From a checkpoint of a small mixture-of-experts model trained on Wikipedia: 160 tanh GELU neurons an expert, a softmax router.
Below are experts of layer 2 (counted from 0) of a mixture-of-experts language model. Rows are named router (the router's row for the expert), up (a neuron's input weights, with its number) and show model dimensions 0-127. Each number is 128 + 24 x the weight over its row's rms, rounded and kept within 0 to 255. Numbers have three digits each.
Before each expert's rows: a language model's description of what the expert responds to. This comes from a sample of Wikipedia text that the model never trained on.

# expert 10
Word-internal or word-final pieces like e, es, to, se (Manifes-to, Exerci-se), plus name starts like Vol(odymyr), W(unsch), often near CJK text.
router:106151109067073163105105137127112118083084116125093167115130109119119111129140136105120110135152101135128142146146146158144167169111150121104139145126108145126076149111111104106083132137133148121108088113140112153109141108142129095151123124144102128097154147116139156112136165138122104084117132125173138163108105119169114146120184094096153117134122115083106167158140117191138123110133
up0:150195090172167133125130079156118147140186116107169121111141133121109084133108160113150115148160172111154160105149150132137139095129110155188101080129173110153119125125133101143169102150142148116138119121164138100121161122147135108136147119115141082130080112104145151130128142147134140146119178145114110101143122140096129145117143130139129115117140147142121142142129151098088153141083
up1:122117142188124135155132147133140162135180173110155156128135169114151140130143129164155136130118128144160127130085108088091117076170126118155102115106109091118133123124133152152105104162130136129155173138133142143114115108066154086121083164116117122106105105138130089129133113151151146116101130140117111096127170130129113097179144134104157079153114132151108115122136132135135181113102
up2:149103160130152126140146129162146120131126136120109084149114090160121085094120133096135116156105126121128113115132133153099116114164131072139087099121155077107105067125149163086146101110107123124127131138150086121109176109104112127100109150133148106143100109116089071143140134131099120134102139120110109113159122129144140152161110173155108097118097102126169107116111142114085150080140
up3:168145133166117098113127183124142127145175114124129143138155178113120135121109124130135098087120118181118105105115077098132108096140117096138142116116132124106123157095132129114131087088152143107106124147112153118116073102152151130114129141116124110103115162145103097129124125138160170095124113146108125088132097125168160117104123120115112189127099086129153062109130089128106161123122
up4:124069131138179104099161080141130146138138082115094118149165146110114160106118104131129139119120105122098150091111143113117111135112099125154126108127172132126111088115162168067147170147075094116094124135134103113132116109088115095136137098110122091147121063105083104131109139144147110130159125126125137153090095133105140140119129116175152141110127125140149108096143121114102119143123
up5:122118107153145115173089094158136108130186151126121106133142164146162089134117145099120124156045125166103135130156145113115115122116132129118085111136115080158135124133154125124105124115086161111140130177121151147140126138131170132120118142087123122131079133147136119134136151170149097109167168154121127109097107157103085127134125162144120138114130092150176119080156152118118115135130
up6:114104142160170109150152132130116117143174106092118118146146147133139116133129122158138131153095161157137148115106083089093106091119066171129097089095135096115141101138132162108159097150120119127138181141133144149147102111119117140066118121111157092113103119093122156132141111131153125137151144126082118124142192131132170148118137150167100154131151135132142119159089126113142162136109
up7:150136115141112126124122135133144114138158146117154100134105131129154133138126143151117153081131108099115115101118105122127112117179117117143076077166091136109101129145152132149182153148143108129152180114061108132102145124123134142165147158103166092147131133155094068112178110087117135138073105138114124149150135116136131108140118125135110112133126103144121120142098184123093143074134
up8:158126132161115113147123141089106121125129131150150114111139147144100095105118079116194183107070141160127122117121109129094098091146117129156128093111117127151142125140171137176130079137123136143097177091115116150107098126149136129119142114121105096141137168134087137097129084136127099106166110185100112103118119113142155137117147126166157111124099102118150104144128092099120128153132
up9:113113137132178144169149147135104133136148144113140071116109133101150164123113131155150124143087155139107144151135088152132106136148115121140121109158152087138125121134113105162117131118145083156109157123136167132109121109183072132141131150121137110136097123124161170171123102129126121109152135103095100079108172122095127110117062137132113114126100180111132103105158144080142156140116
up10:161118117121130088134101106125106148145170107115101107142130152115108157110117143132120100153114155080152126148111122108128113108132073144142078086131147134121109147094145139117134117120167135137156123141098106145137108087147162099123150105118145118122116124150172145126142085131125174114100152148121123121174169110121167144118154115143117220148122156105148083146102103087128146107152
up11:094136140153148116121112103138118148154167117095144115136129167131093150123109121090150122127101158140171087102149110118093146115095129117163110063136148124122132157149163160134130129121146159170156127144123147133144147135097136122111115111118183136127127109132105129145141084110131146125127118138091132121128161115157151114131128158194150181122158182141131069117146171078121149148123
up12:153150132152156142092129136123103144128159150108127125128102117119110115135119153125129090127157127112175113102130108110103114117150076134136095115165176103118148108110113119119128121106131129144173174112131160117138134136139148139113123123090171177164101142168090108140177141129134133145147144159096107115133191128116153138113104145147111204133176132134137138091097141081093154121115
up13:156113135181165116123109099130114168121178135123105092129116147124122114101119148141142131140090157112081131116115159109108093108154133140139099091135150113128142112108157177170181123117117151138153170136093128121117114114123122136078102146119158134144098095145134134137142112139154132109111113143063145122167181141122153110177112161132117144142160141157138090111151140076129153144140
up14:153134172176185119126139142127119141116180105144130096133125172126117134138136115155168149150115159149125149132091116095079134100128081172142127090118147103106148109148135147139160136122155151112153176125124112139148118138102138134070141139101147115125101073121117112131164089114119112140137113127078139120156139150130135157138132148185130156093177152136138102161145114107113151125140
up15:126096134197193132100153082115153125131183127126134102139121140144122144119111122178138126171107174156121151131104130090103122076128101167142128109124144087127139134115150145137168130118158136132143204132144134109135099100136105152097160142129155097127107152146137145130156100120162138127135139141076129126138153148106159114157100168124118131123138150165127149143107130102123107157130
up16:185105126190161146161152119139146115121169128099161132140152136135169135119124148147127131115128178135144139137115108116114063074107161117145120118143140092087164144118176167147142142127155121178129151158109152106139129168129157118131064142120144146154080106134136103152153127134131128108156135107117119094141132112125121120162096156108103127115127113169155112098128150141113111114115
up17:137105143163121124140104130144176131105160176120164113128145140169098167108109127171128163100107146102111127110162127094072102117133081150122133135191154115125106160132164128146122124113154123155144145143124104151122135122149119160145141119129095141179144153145147109156112074119138128163123160138109104102147166139145123109134085137166103110106108184130142111115120117092098110146141
up18:127131157141129139173127144133137096147147167138157141130124124130097119131150157121191124121077159161159111129103118124042143109114075084123107144140121132148109113153153121138122164129116165150126152156156131156140077130159122159103143147160134147147129125140115118090120050119161128154145109143112145143094141122122098131137119130142104122114094157134142112085131167111127095125117
up19:124084126183160146113121077120147141120146103115124112131166152138132126145147130135120131122098123159117123134115120102103083079105142133157131087154132083141136127133136162107114122090110137129168185120104095107104088129118106126087141109089154101127123118160088113132170106111138136144139100140087116095177154166113161109111088173128111130092155118139131113136106121105138151172127
up20:105151134152154096164134075113112124122158139125123161152113168106127128131110120113122137128128117103122143155155100094092108110125127114170092088120157131107148162135173133119148150167122134121114151138126105098136127179148132080118092120137107121100110164124106112137140092156098108143139137162116160148140072125123182127074147133111147087162076129132124111130125130103128118122194
up21:119154167156146165112099140132118131132158163132138121116115160152092085124156143085141095154098136150155129108129105076108133078126132143145128112146134123125161087116111152140150156135141134148138172123122151119102103157079161121122144103107164147147133131132131106147110050069099125122090122164113115141101127133153115102179170132111111103141143145139167106135132098119121104144110
up22:135154154153140164109137080160169138162176136143135139124105165136130187127108157118151144133117147144147114157082116131137108089142081123152118117158125097116123155157166093155188143143131135103130138139154131149147118084139155110103115137093139122149118147100103129161140112144136140143125134094087111078126171153126125122102095098141126116142105102155144103130150087115112168160156
up23:099146099212152089150149122154145159139162129162119123136105143141127104124132113125127147139145152150105139130084176085141083087161107116163123097125145114168107172126133170106135132153146139164139167121104112140117083129126097140106126132129157105132124128154167132168131110143135146138118123131079134128151116140105185149105118172119128119111144128141144079116127124079126132143103
up24:147164128131149163118116131136107132119146133128129131146132168118123130128139136129153096120126140197085116099111085141108127130169169119137072137172107129109131089134138087162147151128117175100150119125114113158132148116136140145144080142108162148101102140152088115090129135109150166117097110140108112169170151154101138091156153122153110125132129152114128089163126182117119092145092
up25:130084166186171117113122131135144113135174103114132095143113152124159137113134154161117124124122161164190119098109115105113086083139110120157131113118141097119162156141181161141133150139124125131156156132100132107132119130078160119103112121114143118149074123149092098158147084100137147151116129102079136119156180142124149127118120148141147124138163097164137118133125118108103150145107
up26:126114109159160121074127101098098136111149185143139111145087151171130126154163108121114124123120127120148085086082134136107141089099144117157122104125132136136146143130159173139145119094127180133135170113106160135138082149076135098119093142076130108088077122147150109111150116128132107130138104148084131113130157133126131109104120154144129164155107139132159107087116123097123129144142
up27:158141136127117106150149124123119133112123120112143075127128194118107145152121134135130123139098143137131116162102128138120138104145115128114074114078122091125123107148170127152173103102128131137179143133127139081118142138129165141065060076152142133120152110173086119149193136121146157090121145126124112117154162141175131131107122123133143158112137133105126112131085111124151130155142
up28:121062141160147126153157153103104167149157172116137053138128146134123120110137113098144133113075142119137104116142143097106094118151127141149078096135134129111124109120127136096148088143121126148145173115128122112112140119105121154067111130096141122165117092140157124146177118129141143145151105129072117118163137129139160106179124147154120129116131108180136089119106131118123114093136
up29:166117116138137127127147101118120152114138127142152129151151122117162138142109107156174138116123121175164117127084127109155093084162134115113124119152182140116118156073119151097131102122132127125113159129089157101118119102080131140147156114153185113168127092166067074149156117094120161109108154125120149106108103101118140118142108167121115151110105104147160097122151120106124115128100
up30:091144136156153123117139141160083121158189131147146142132117138146152123134159109159114128093124135133160141096108117110106148087105083113136113123135123079100108140147117151168148117104099130167143139107106091134139125108124176154141130153144134139133094095142108094104123108119147128133120144160104119126112192133086142107083108134165123136107177112185143135094165156126114151107092
up31:161124127126117119167158126109145155149119132100138126133068136189121065115148089149154113108129212118100127124100134159108106126135122112116136137061155123125110100128169154144128121125183127148151129133110140096149115140133166106121118127118118153161130164123132081149110105136089139140120160125119150132126124079153161127128142159109099153138080126140096127118112137120156146146117
up32:148123096178171112119137094151132152170188127104153155137135124179140160140151138127128139081092166155159116066142130102131080063157134138147117101126145091152122090135107125135124141114110132152124176131097141114162105111119143123121112130121151150131155089138105124113131151144136132115137095115100113128130161117155093127148123144123132131103160161153140149132124189144099118139149
up33:147114129176172102104120107132127139157189116087153099149118154160120123115134131137126110122090162167122143122099149078118096108129123134172131137150162133149115144114158166130136104123120141129161174130110136093164139166117117146081122121097112100127129090143166127113137105098129156128128117119043129111144146155135135117129104171154099142145133162143168083117131121111119146156141
up34:126109129125148132130150167112069137137135174164179156138097138162142146125151142163108165159161129143095102136133147137067113111137130148141178127151136100109150103127122149166141126117101116122082138119148132159116140103139108105107134149165123131122114088097129158163116115115129092155102090117117125105140131152121161141151144096137106147120116143180190083110138139094119168144138
up35:191118174146160140143127118152112166170173130109167144147107153125143154088104123126153135140122133136144116111130132083116090123107137120153123109163112148153109138150154156159155116141127124086131158125114123113143157126119116178096112122117164085175120138143128072104161099125121142126119096126054150125105168131107110109111108111169132123158130147147170105140098132123115124135100
up36:115151159140171115115115119130125112121171123124086119149116187121127102111133129099139135153142120112093152114129097085119121096111103111157060149126177143103136121108157156115155144120144129123136139171100114099128128126130146111136110108111127119091058168131114140136135060183098150124110112149126119123146140116094154106072138121149152130126107112123167138134130127100158123110178
up37:143131107151134118161148123113139175132178128089121118129098148087125142143146172117101159164108141154109130150162092107093132122124132120107126118175097109100139134116125103143151100092102147151172163126155113142095142125114132097072127113123134117117156099131098150172148120162140109131167137133099134130153083106095127123095096144135127168135137169131144145160090068112154106152148
up38:166115104121106130109108112153184189130157132110174114147095133129142158114142109151119096118153102092129136114121133141148113126147098100128137083143085136102117146179162140127165125132111130135167130129099121111163139123144117189119086130123142074139143153168121083127176124109144117107107134117108130124142164104152079116161126139099113154113141141128115087149074141141127147138139
up39:127143131174113159141129138115146145115132102152108104135103151082134117131171143097113135136125126100104137094099165111141094060143133126132152113132143151188120126112182153118158103142139101187130160112092163116184130168116096128102125111133122128140094121126121131147149127134161134161140100102109149136143140130095151104087136127159122110159086117156184119126124127109102112162155
up40:157150143157155141137109114152134122180176117122164118143132140161099151112149124135143090095129149096155082101119072107116116076114141151140100120118147142142128123161131118112109127141147126169169154132112143152148095151150116127083103117107148151128154153174125119102148103131185143124159129135092155144150175119132130161160126137102092173137111104120134084140117158093149105118116
up41:111113109180202131147141095135185164154188123122138124121152145144089134145114109121104137145071153156109146102113141125126127104132078122133073111096132128142129093116194125112167124145128140126156144162141136111156129168111154123091095132160134107153153096117115123117115141130160154126120092133085102140094130138142103137130099150153126100113102122144133109137148148109130126146151
up42:151131177122095149117139090138155121137176095088126139118084119097141129132174130132119103147081123136134142115138151117142094101153139117151153109129099135104131139112164148118143116118119177186178149125107125098168109116152073169120134147117140102103137133122170164121174115147134112094133074145117120140126167078131116142128164165127136114098140144134135159143132127145146170138138
up43:157101134172118111123100127118131154138195149142194126142124154119154096129139147151090125133099123158117102084153161103172131105150116126179095125131158076135146175111122182131099121151146130119136139109085151141142112150101169126147135121123143115164132098123121094151121078126109143129097107110102143116110148110137161077137122167157138127118113121139142117130118128108146140102094
up44:175132109168163141156153132157082177131167110123167135166155158124147144110142143156162105136125143136088130131128121059117127135164125119159161140143123121115163083150166155163130109121130129149141139149136147117103144144095146118089071155129167133160113091112138150146114127112128153142153130112068144131156147132093154114128140143137144123149122173159132098132084129114147120128114
up45:126060127135144130110149121147066149151142143125143127153111096134184119132123125162088101097103129177156104103136159132102120121154122123146123122144148092143129154091117137099087071130105130071131141117103148138176143136082090122106120135144137136154128106120102143157139128125121133134165085103115119112183121126135130154138156115120095144133091110136161126127095121109078114152115
up46:118126120139128125113144111114084127138159167134138117133133171139097105117140139142156136109149109115123154137114100139121115080117105148157067082138095116133129122158104111129123129137094167168127155103105128118166154124137120139145119130113177146107092089173146102105143083109161106133151135115112120126136127141092112106089104104149095099094169118153124126138184197102103089121118
up47:149186136145120114138136138136149115099177115112084119150126135148105153148124161094148137129112159140099125106112062138078119103146133152154091088127158129132119092117157138135147167142141122161116151126107129123128157106137141110099099086118129104111127163165093119154192105171151125126109135174125156156142142095139140121079106125114127103119120150117141093161095124118165151144133
up48:170083146159155116105122121108146126156171126131187093138169131145107186105138078121107139137099172147155142118118158102094101094124141145122158157185169143104134139127115137157158138143125098185155129160114129124150111151100106106117130145114129140144143116141154123131141103113142157150124132110111140133147114142117143111129124107121064132105087146125141090101113169134127133166098
up49:128141140188187117131119124109144149144182128113108122140123135134107154134129155118117144150117178114124124132165112106072078129103084121144132141088165110150149123099132155149139135122136098120153141130089125119140115128109150125114092105071113090161121136131135096110118097159075147149121127126080110130107126122117192121162113125178123139138130153143166104101126128104103125162158
up50:126099109151148116128127134121160125170171120140158117109140151150153129134118102122150151102092177157153152103123119058116113089122101157142154102148132104106098093132138145157162144130108150130133176116094113096155122124087123146132120138122131090135122097159141130158174155152186148118113113140096122146089147165128143099134119105180088137107177156145132105115099146122111127135137
up51:138131116165152099131126137115135133119195156138150119119115148154122124128140112141161124105102148154149122132129117101096128106143075125173169102106166104122148095126157152153148163123146148129136165115087105122128162170089158138122100126109167130129057093131123101146117069116160171119135101132095130132150139111155178102144133125146121155113125125163135080128121129109104159116121